config = dict(
    routed_scale=12.4,
    vocab_size=4096,
    norm_eps=1e-05,
)
Below are experts of layer 4 (counted from 0) of a mixture-of-experts language model. Rows are named up (a neuron's input weights, with its number), down (a neuron's output weights, with its number) and show model dimensions 0-127. Each number is 128 + 32 x the weight over its row's rms, rounded and kept within 0 to 255.
Before each expert's rows: "gets" lists some tokens that make up at least twice as much of what it gets as of all text. This comes from a sample of Wikipedia text that the model never trained on. Tokens count by the router's weight.

# expert 97
gets: "h", "ov", "j", "ad", "z", "i"
up0 [181  82 160 125 115 140 136 133 142 132 125 135  86 153  84  82 136 173 101 144 141 116 116 153  54 129 161 113 113 155 113  92 190 115 118 155 106 197 159 170 150 103 140 139 123 127  78 138 154 136 138 118 146 110  77 137 104 178  75  91 181  94 153 158 170 130 195 141 113  79  87 130 165 210  94 141 176 171 106 106 154  76 105 187 145 113 135 162 113 146 140  85 142 139 157 135 101  87 123 176 147 132 186 125 126 155 129 103 162 123 128 107  60 107 118 151 167  59 133  87  79 135 108  98 153  88 171 128]
down0 [192 129 129  92 134 191 134 151 151 158  96 135 100 145 148 193 120 148 120  67 132 143 130 101 107 163 140 175 116 132 131 195 121 154 112 150 142  55 131  97 144 140 107  92 120  95 154  93 170 140 155 128 166  97 176  84 136 141 121 106 122 158 166 145 139  86 134 117 135 109 117  60  77 122  88 177 201 162 105 163  63 127 116 179 106 131 157 120 123 107 156 121 148 132 125 113 149 125 151 173 101  91  71 204  76  87  96 144  98 178 111 142  81 138 143 191 115  69 112 118 158 149 157 154 112 186 121 111]

# expert 26
gets: "l", "ew", "h", "n", "el", "id"
up0 [156 109 115 152  99 188 114 158 128 151 145  86 161 132  68 167 169 157 132 123  79 145  50 142 140  99 132 137  58  80  91 137 169 115  77 159  85 145  81 135 142 116 103 104 192 109 126 168 101 167 196 129 138  71 144 114 158  89 101 124 178 109  91  88 174 186 126 124  90  72 132 165 116 169 130 161 129 172 151 134 141 135 158  87 124 171 136 114  85 115 141 115 114  75 127 177 116 139 132 119 201  98 127  73 123 164 141 122 154 166 129 114 150 154  91 136 103 128 195 134 119 120 138 142 145 108 186  87]
down0 [ 95 139 118 162 105 108 110 132 151  91 111 140  62  84 115 145 100  84 112 131 134 129 124 135 170 111 104 197 135 141 123 123 170 122  99 135 122  82 143 187  72 174  91 116 143 115 164 155 153 172 182 154 132 102 165 113 164 132 108 130 148 130 141 110 126  89 161 110  84 166  86 127 134 199 182 105 171 109 135  95 193 128 116 158  90 117 178 126 117 151 131 153 167 187 158 180  80 190  57 202 103 130 163 126  87 114 148 158 211 152 161  92  60 129 159 165 113 116 126 132 126 140 112 120 133 132 124 140]

# expert 76
gets: " \"", " |", " S", " G", " Win", " 0"
up0 [198 131 149 145  79  94 117  71 147 148 142 101 121  88 112 130 132 151 162  99 170 109 157 127 112  82 127  80 176 156 164 169 101 116 145 141 139 146 118  80 150 124  93 167 142 153  65 161 184  86 120 153 107 144  70 105 139 102 112  93 149 183 183 135 118 110 141 124 105 138 122 184 166 137 120 125 134  87 178  54 140 101 129 138  88  88 112 101 136 151  83 173 131  90 126 165 126 117 185  90 146 157 126 111  74 144 103 152 141 164  74 216 107 148 160 117 132 126 154  61 140  96 192 111 129 140 164 162]
down0 [142  68 148 169 164 147 152 123 144 102 106 101 133 179 102 179 107 116 140  62 104 116 109 166 129 145 133 116 128 150 192  82 181 159 131  60 102 106  67  84 128  79 147  85 127 105 190 141 124 126 163  79 214  95 168  86 130 156 129  68 123 113 110  80 102 141 127  97 148 120  90 175 127 187 130 160 100 166 162 213 174 139 135 164 126 125 154 180 194 127  68 117 153 164  93  97 145 153 127 151 125 133 110 174 135 119 110 169 125 113 111 147 151 145 111 102 119 120 136 167 105 134 123 143 125 162 100 128]

# expert 90
gets: "é", " John", "ran", "en", "on", " Paul"
up0 [140  86 125 146  66 172  93 131 117 145 114  76 148 159   0 135 166 153 134 130 150 155 108 145 147  74 107 111  97 137 112 142 132 123  97 112 129 100 107 109 129 157 115 142 132 122 115 150 172 134 201 140 143  97  93 125 137 132  74 156 129  47 134 153 157 130 175 176 131 113 142 183 132 125 182 146 102 129 100 152  83 139 173 180 126 108  51 132 127 113 162 114 136  63 161 165  74 115 155 145 130 129 137  64 149 119 135 110 142  74 123 145  79  95 133  90 111 150 127  67 140  96 159 128 120  78  73 145]
down0 [ 67 124 127 108 154 110 119  68 136 153 205 124 121  82 110 127 172 148 106 155 115 100 109 135 189  58 126 155  91  76 180  78 161 145 146 133 110 168 120  80 138 128 114 141 166 144 152 149  62 108 146 121 101  91 129 122 175  87  79 103 146 141 122 167  25 106 123 111 134 229  71 117 142 116 152 118 114 129 124 120 149 156 185 124 152 130 134 125 159 149 116 121 176  86 135 108 121 154 141 130 112 180 156 153 123 151 105 117 185 162 197 127  91 109 119  98 137 164 128  97 115 129 110 143 166  72 108 146]

# expert 96
gets: "an", "i", "o", "u", "ai", "in"
up0 [182  86 125 151 155 161  92 135  86 145 109 182 137 142 106 153 152 147 157  86 164 167 127 121 110 153 114 111 121 202  71 145 163 113 105  99 137 138 134 123 109 109 119 207 149 140  92 132 117 121  82 126 128  91  24 168 126 136 145 130 151 109  76 142 152 123 132 112  81 123  95 108  83 188  83 125 108 150 168 114 157 128 141 154 186 139  68 161 104 141  96 185 183 103 159 116 136 109 134 145 148 147 164 144 103 143 130 158  45 142 139 121 159  60 158 129 119  81 140 102  57  80 125 112 141 114 144  80]
down0 [133 166 156 135  75 158 117 113 100 103  51 112 149 211 162  99 153  90 125 166 137 178 162 109 118  90 111 146 113 109 165 135 162 178 194 144  77  93 160 129  57 149 153 112 142 105  79 124 143 110 162 145 105 167 166 148 125 147 131 176 140  89 126 121 120 129 129 145 152 121  92 116 192 125 110 101 120 125 164 153 182 132 113 163  46 136 111 120 130 181 113 147 104 171 101 117 165 110 130 153 149  98  99  95 163  83 162 146  99 145 138 126 111 147 126  94  63 114 114 117 184 121  65 132  61 126 189 173]

# expert 13
gets: " in", " for", " of", " from", " on", " at"
up0 [143 160  94 136 106 147 118 172 176 130 131 150 148 158 167 167 113 168 170  53 146 118 143 137 159 143 104 134 137 133 158 134 145 132  93  74 142 132 136 114  59 169 127 188 117 102 124 141 116 119 151 105 102 194 113  68 113 173 100 111 100 133 122 111  92 127 151 113 105 119 146 140 155 147 212 148 114 161 162 108 129 183 133 156  60 152 124 181 137 127 143  81 129 144 135 106 151 126 207 133 182 115 107 155 114  96 138  78 131 125 107  78  84 139  90 137  72 102 173  60 138 167 139 196 100 184  73 108]
down0 [146 157 128  96 142 172 182 117 114 108 171 131 140 171  89 131 117  85 158 107 148 118 147 107 137  76 141 153  67 121  74 115 191 110 104 154  97  87 155  69  79  85 132  64 129  91 141 124 221 156 109  98 116 150 160 106 125 112 139 153 114 132 154 111 119 151 108 112 146 117 148  71  81 193 117 130 155 121 143 188 102 116 122 188 112 145 140 152 174 170 149  80  80  68  69 191 123 170 159 125  96 145 117 109 141 123 136  82  80 129  98  76 124 106 142 127 121 126 121 151  81 153 188 140 108 136  89 151]

# expert 52
gets: ",", "-", ")", "}", "C", "O"
up0 [138 101 102 148 107 105 145 245 103  94  83 186 116 125 122 121 124 136 173 156  84 125 110 116 145  85  94  97 132 183  99  78 183 134  97 118 173 201 163  91 117 121 142 196 104 176 123 189 138 129 169 137 100 173 101 114 119  60  87 153 184 131 190 122  88 131 135 107 118 185 103 183 132 184 107 144 127 135 129  78 141 103 159 119 111 149 149 119 132 174 148 113 106 123 126 150  90 120 172 118 159 131 133 125 159 152  91 175 124 149  92 134 155 168 168 148 155 109 171 144 123 127 163  79 143 115 123 128]
down0 [166 186  73  85 134 164  91  81 146 111 130  84 139 132 138 126 128 110 132 155 108 118 129 163  90  76 166 137 170 134 158 141  86  69 104 128  72 139  87 136 121 117 114 140 187  54 103  69 114 160 129 198 104 137 180 116 196 196 140  87 149 148 145 149 131 117 111 132 140 156 120 112 144 119 117 105 107 125 106 140 109 120  90 109 129 138 110 188 200 155  68 190 129  64 109 143 125  48 118 193 160 152  80 148 118 156 104 109 121 158 109 127 103 126 159 196 119 118 131 119 140 104 107 140 152 107 127 159]

# expert 109
gets: "on", "t", "le", "ia", "us", "ant"
up0 [178 125 133 154 150  86 143 123 103 117 118 176 188 172  98 126 117 127 118 106 176 179 149 104 147  94 123 147  85  87  98  91 106 141  99 140  93 101 111 133  69 143 147 113  82  95 139 159  92 122 124 105 139 145 116 130 109 109 133 125 157 164 156 194 102 139 146  82 142 102 151 129 137 141  55 121  89 144 124 101 112 128 147  83 178 122 141 222 107 218 157 146 125 115 147 212 132  70 120 112 122 110 138 184 109 165 157 156 122 108 164  91  99 135 101 150 124  79 134  96  93  71 163  84  78  61 131 133]
down0 [112 131 102 109 133  97 185 146  68 115 166 121  89 139 105 118 127 144  95 163 138 150 142 139  96 112 126 116 148 135 133 162  94 146 171 120 136 114 126  96 142 120 163 120 166 102 102 155  84 155 127  75 183 144 121 129 125 192 136 136 108 181  86  40  81 126 127 159  94 148  96 160 208 141 139 129 119 159 153  98 121 178 158 178 168 107 125 156 137 139 127 145 140 103  53 165  99 134 137  55  82 130 185  94 113   0 106 135 150 112 111 113 129 134 147 127 151 159 177 158 129  93 125 175 169 114 147 116]

# expert 9
gets: " |", ";", " —;", "|---|---|---|---", " minutes", "%;"
up0 [144 161 179 181 117 157  85 155  33 163 129 142 118 106 132 167 125 160 141 145  96 193  67 114 154 124 103 152 101 159  96 111 164 103 111 142  48 143 108 166 121 158 165 140  72 123 121 120  92 139 117 107 136 108 127  96 124 147 129 136 124 110 129 117 185 147 171 113 140 133  56 136 138 152 186 100 106 172 126 109 126  85  82 148 159 166 112 210 225 165 133 126  76 125 149  90 111  96 104 145 153 128 130 113  93 145 117 127 126 126 190 141 141 126 131 128 151 107 188 137  89 102 118 124 123 101 131 213]
down0 [156 120 171 114 194 167 175 106 136 130 198 107 133 158 101 185 148 204 135 148 143 198 116 143  87 206 149 153 116 106 124 104 153 116 166 109 166 117 172 173 135 158  88  79 147 157 119 128 110 133 135 136 109 132 129 135 115 112 148 102 142 105  92 126  83 149  89  93 137 151 120  81 145 129 143 159  44 125 180 163 120 118 123 145 116 101  90 139 147 121 108  84 182 202  99 124  94 106 178 112 108 103 137 132 150 157 130 155 181  78 143 171 151  86 166 184 110 138  98 175 106 122 127 178 113 181 110  95]

# expert 106
gets: "as", "ak", "ok", "uk", "os", "am"
up0 [120  53 119 103 200  63  64 175  75 137 142 132 163 146 107 138 158 167 140  92 129 104 119 140 136 117 137 156 124 132 108 122 187 106  96 174 150  88 105 126 137 116 123 171  81 125 133 139 173 157 104 138 125 126 172 148 146 100 114 213 149 125 148 161 176 144 171  99  83 161 157 130 108  75 107  72 119 144 138 149 159  88 131 194 153 101  58 114  99 145 122 147 188 131 175 133 116 115 119 127 171 111 150 138 104 147  86 129  44 128 166 129 165 122 187 145  74 137 134 130  77 180 126 134 159 113 139 144]
down0 [103 150 156 162  73 182 165 146 101 131  86 107  95  76 132 146 129 143 184 131 132 129 107 140 144 197 104 120 153  59 146 163 117 121  97 156 125 167 138 145 144 154  98 110 101  95  88 164 110 102 155 164 143 127 128  74 136  98 129 109 151 156 127 130 146 105  95 114 212 125 117 124 184 162  70 174  87 121 121  90 157 128 118 157 107 215  87 105 111  68  77 126  94 139 113 170 144 106 184 113 126  38  95 161 112  92  96 151  71 153 100 159 131 139 110 139 133 124 107 161 177 132 128 147 158 108 189 118]

# expert 3
gets: " in", " at", "h", " on", " h", " over"
up0 [134 108 114 107 159 131 150 173 139 128  70 142  76 121  88  92 109 110  93 176 119 124 136  73 127  91 121 158 173 131 160 122 141 156 161 169 152 134 127  99 103 118 145 148  99 128 193 149 129 159 122 101 124 187 134  73 111 152 124  84 138 126 139 132 115 128 150 131 146 141 150 128 123 136 102 131 142 141 152 166 165 142  80 123 106 217 115 153 248 177 162 113 150 111 123  87 149 142 118  97 126 158  71 172 122 138 118 173 127  57 106 119  19 137 141 110 145 135 118  94 159 120 157  53 112 104  63 136]
down0 [134 108 124 138 153 174 142  74 114 114 122 174 182  91 142 121 140 186  91 138 183 134  63 116 145 143 102  54  76 152 114 139  86 131 129 135 127 135 150  50 114  99 141  57 109 139 137  97 124 162 151 138 168 158 199 121 116 183  96  81 103 148 133 151 149  98 150  74  70 160 106 140  78 158 135 124 134 155 116 130 168  99 153 128 113 122 107 165  92 155 118  91 111 205 144 153 130 171 148  96 102  83 110 178 203 154 134 180 140 167 128  99 201 122 119 120 127  97  95 136 138 115 134 170 140 113 131  96]

# expert 45
gets: "b", "k", "w", "d", "c", "v"
up0 [191 104  56 142 182 151  98 115  72 137 119 102 103 184 142 178 132 157 144 144 130 156 139 176 109  94  90 133 104 154 116  37 104  66 138 159 108 153 135  96 176 137 187 130 156  88 107 122 155 161 121 154 141 151 153 134 178 149 122 172  82 177 111 155 154 126 139 102 125 107 130 104 125 172 127 115  82 124 126  93 127 131 110 127 128 148 167 147 148 132  61 126 136 133 174  58 146 113 138 105 113 207 202 102 129 161 135 101 156 182 110 169 155 126  98 140 185 117 167 131 118 152 159 100 195 108 118 132]
down0 [ 89 168 109 137  79 107 112 140 165  90 115  81 127 190 114 150 120 175  96 113  99 159  86 158  97 108 189  72 131 149  96 145 158 156 188  96 156 128 118  55  94  95  72 105 132 122  79  89  77 122 136 175  87 128 120 117  94  94 150 135 150 162  42 132 176 149 148 154  88 103  93 108 116 135 123  84 118  92 139 112  94  98 137 115 114 120 136 121 196  87 150 109  93 150 122 153 145 134 167 168 102  95 123 181 132 117 113 154  90  85 124 168 193 157  57 134 167 164 113 142 168 112 104 111 140 150  98 120]

# expert 88
gets: " c", " h", " d", " t", " j", " b"
up0 [139 132 120 114 133  60 115 118  81 100 118 146  91 126  94 134 123 114 104 163 120  92 106 123  94 151 102 138 108 223 118 160 176 148 124 217 113 115  94  79 119 143 128 134 139  88 160 128 124 173  94 120 207 135 148  85 127 138  97 112 155 193 164 143 183  91 132 115 158 153 108 130 122 147  99 162 228 120 143 125 146  55 192 120 123 174 149 154 129 127 151 126 131  96 204 156  99  94 144 120 150 131 136 101 122 179 114 179 116  83 123 119 120 114 128 156  67 129 130 162  79 120 129  94 108 109  83  85]
down0 [125  55 149 121  87 106 111  48 115 186 115 151 107 130 106 173 154 175 124 214 126 148 160 130  97 104 101 177 101 136 152 130 120 112 121 117 133 138 121  57 108 129 145 112  92 190 114 127 137  88 118 124  96 132 134 176 158 106 200 112 133  91 109 131  84 127 138 132  99 163 107 111 112 182 171 172 146 122 127  91  58 133  98 157  64 130 130 132  70  59 151 134 122 150 125  93 107 121 158 168 152 120 154 139 103 119 142 152 141 101  57 136 125 127 145 135 115 132 169  99 105 184  85  75 162  95 142 200]

# expert 20
gets: " to", " for", " by", " of", " from", " in"
up0 [116  50  86 127 133 101 101 172 154 133 139 133  69 144 187 121  64 154 127 131 147 116  89  99 113 110 145 139 153  74 104 148  85 111 136 165 125 140 116  83 112 187 164 177 132 126 128 122 109 155 124  96  72 162 101 128 159 175  74 122  89 187 102 120 173 132 155 171 150 159  84 121 113 122 167 139 117 113 146 123 115 131  72 121 112 134 120 201 148 158 171 200 155 116 118  42 127 111 107 113 197 147 107 108 176 194 131 118 123 152 126 108 112 169  87 193 141  86  89 112 101 130 129 162 135 101 151 135]
down0 [168 173 147 134 106 101 174 107 136  99 118 120 110 133 161 187 200 143  83 119 127 117  43 148 132 103 174 119 136 124 115 116 130 145 118 140 108 121 194 150  84 184 146  80 150 129 158 103 101 150  60  99 149 120 161 166 141  99  94  63 120 162 100 119 192 134 127 136 108 177  48 143  92 127 199 138 111  87 111 115 160 104 101 117 136 177 172 182 121 135 111 138 167 153  79  58 158 175 153 129  91 123 108 123 141 129 154 132 121 158 182 161  95 123  95 179 164 152 113 124 130 140 117 152 173  90 146 132]

# expert 14
gets: "\n", " |", ")", " (", "\"", "\n "
up0 [141 110 122  87 137 132 131 130 126  67  95 102 109 192 128 108  90 156 126  48 140 112 138 136 184  58  62 120 142 102  80  78 136 134  98 139 100 102  88 113 121  78 159 158 102 108 154 128 107 164 168 112 135 126 134 151  87 163  95 156 175  80 112 165  74 115 107 129 134 106 107 179 107 133 134 123 109 108  39  85 101  88 192 101  75  78 107  89  95 165 145 157 109 111  97 128  94 132 165 161 154  95  98 102  97 145 161 147 102 136  73 115 114 169 167 185 102 130 114 128 141 175 123  97 162 153  96 111]
down0 [105 126 141 112 112 138 168  91 168 146 132  78  88  64 131 131 115 143 116 126 159 115 129 137 129 122 173  99  97 135 147 124 136 163 147  83 132 147 135 129 121  83 101 217 142 135 176  91 134 146  68 145 121 156  90 113 154 108  93 119 110 152 130  79 149 173 204 143  93 107 172 133 171 124 120 134 141 173  50 135 153 201 141 107  99 174 131  89 107 133 116 122 131 133 160 183 126 164 182  90 157 113  94 144 160 179 120  59  86  85  73 132  95 110 223  93 123 118 154 138 153 164 113 157 119 103 125 168]

# expert 47
gets: "d", "t", "ri", "z", "x", "m"
up0 [141  97 120 142 140 155 151 134 126 145  84 153 146 155 108 122 151 157  93 125 145 101 103 129 105  82 116  45 122 120 174  47 130  96  94 176 125 152 144 115  74  76 115 139 177 117 154 149 137 157 162  90 100 128  99  70 137 131  59 114 179 157 143 105 144 205 126 138 104 123 163 112 117 157 161 143 164 179 105  60 114  93 182 127 169 120  74  79 127 137 127  99  74 159 174 106 116 163 147 108 144 155 113  96 134 158 193 136 117 127  88 101 181 144 142 182 139 108 106 120 161  90 137  78 121  69 141  89]
down0 [187 112  91 154 166 154 119 145 155 139 205 130 112 128 153 113 150 137 173 110 128 108 120 172 155 194 107 141 118 114 118 194  80 156 164 145 144 106 130 107 159 115 197 139 111 159  80  82 129  96 127 106 123 121 135 154 161 158 165 178 145 131 150 160 178 170 120 192 155 126  95  80 143 111 100 125 113 159 130 135 103  63 102 102  88  56 114 153 141 127 145 190 151 153 145 140 140 161 112 144 108 159 116 133 179 115 135 172  80 149  54 173 123 130 152 169  97 194 129 153 154 136 176 102 164 141 167  66]

# expert 10
gets: ",", " and", ";", " &", " (", " –"
up0 [110 102 120 173 113 150 146 122 138  62 139 145  76 110 146 157 141 152 188 138 138  90 103 149 115 183 116  63 114 126 125 161 160 121 122 164 152 166 105 105  88  80  77 114 140 139 135 100 172  68 187  99 150 136 163 157 116 109 129 201  97 143 156 133  97 166 143 138 144  84 110 141 106 158 157  97 196 126  97  82  91  98 157 160 110 141 151 190 105  92 103 131 153 146 209 138 162 108  83 142 128 161  72  86 133 135 121 101  71  93 171  82 110 145 152 132 140  99 153 100 107  54 168 120 155 119 107 165]
down0 [127  99  99 158  71 168  80 132 123 125 129  97  88 138  86 139 154  84  76 149 127 121 147 137 126 148  97 177 171 171 158 112  98 164 147  61 186 147 174 151 173  93 163 105 141 115 134  98 106  84 150 209 167  97 153 180  45 114 113 171 127 110 133  92 101 131 124 101 147 133  68 140 144  92 130 161  65 123 166 150  94  87 111 142 136 132 202 130 195 155 148 142 136 134 171 167 108 122 134 102  92 124 137 129 117 109 134 177  80  75 156 146 142 107 146 149  69  67 113  96 119 142 159 118 143 136 142 107]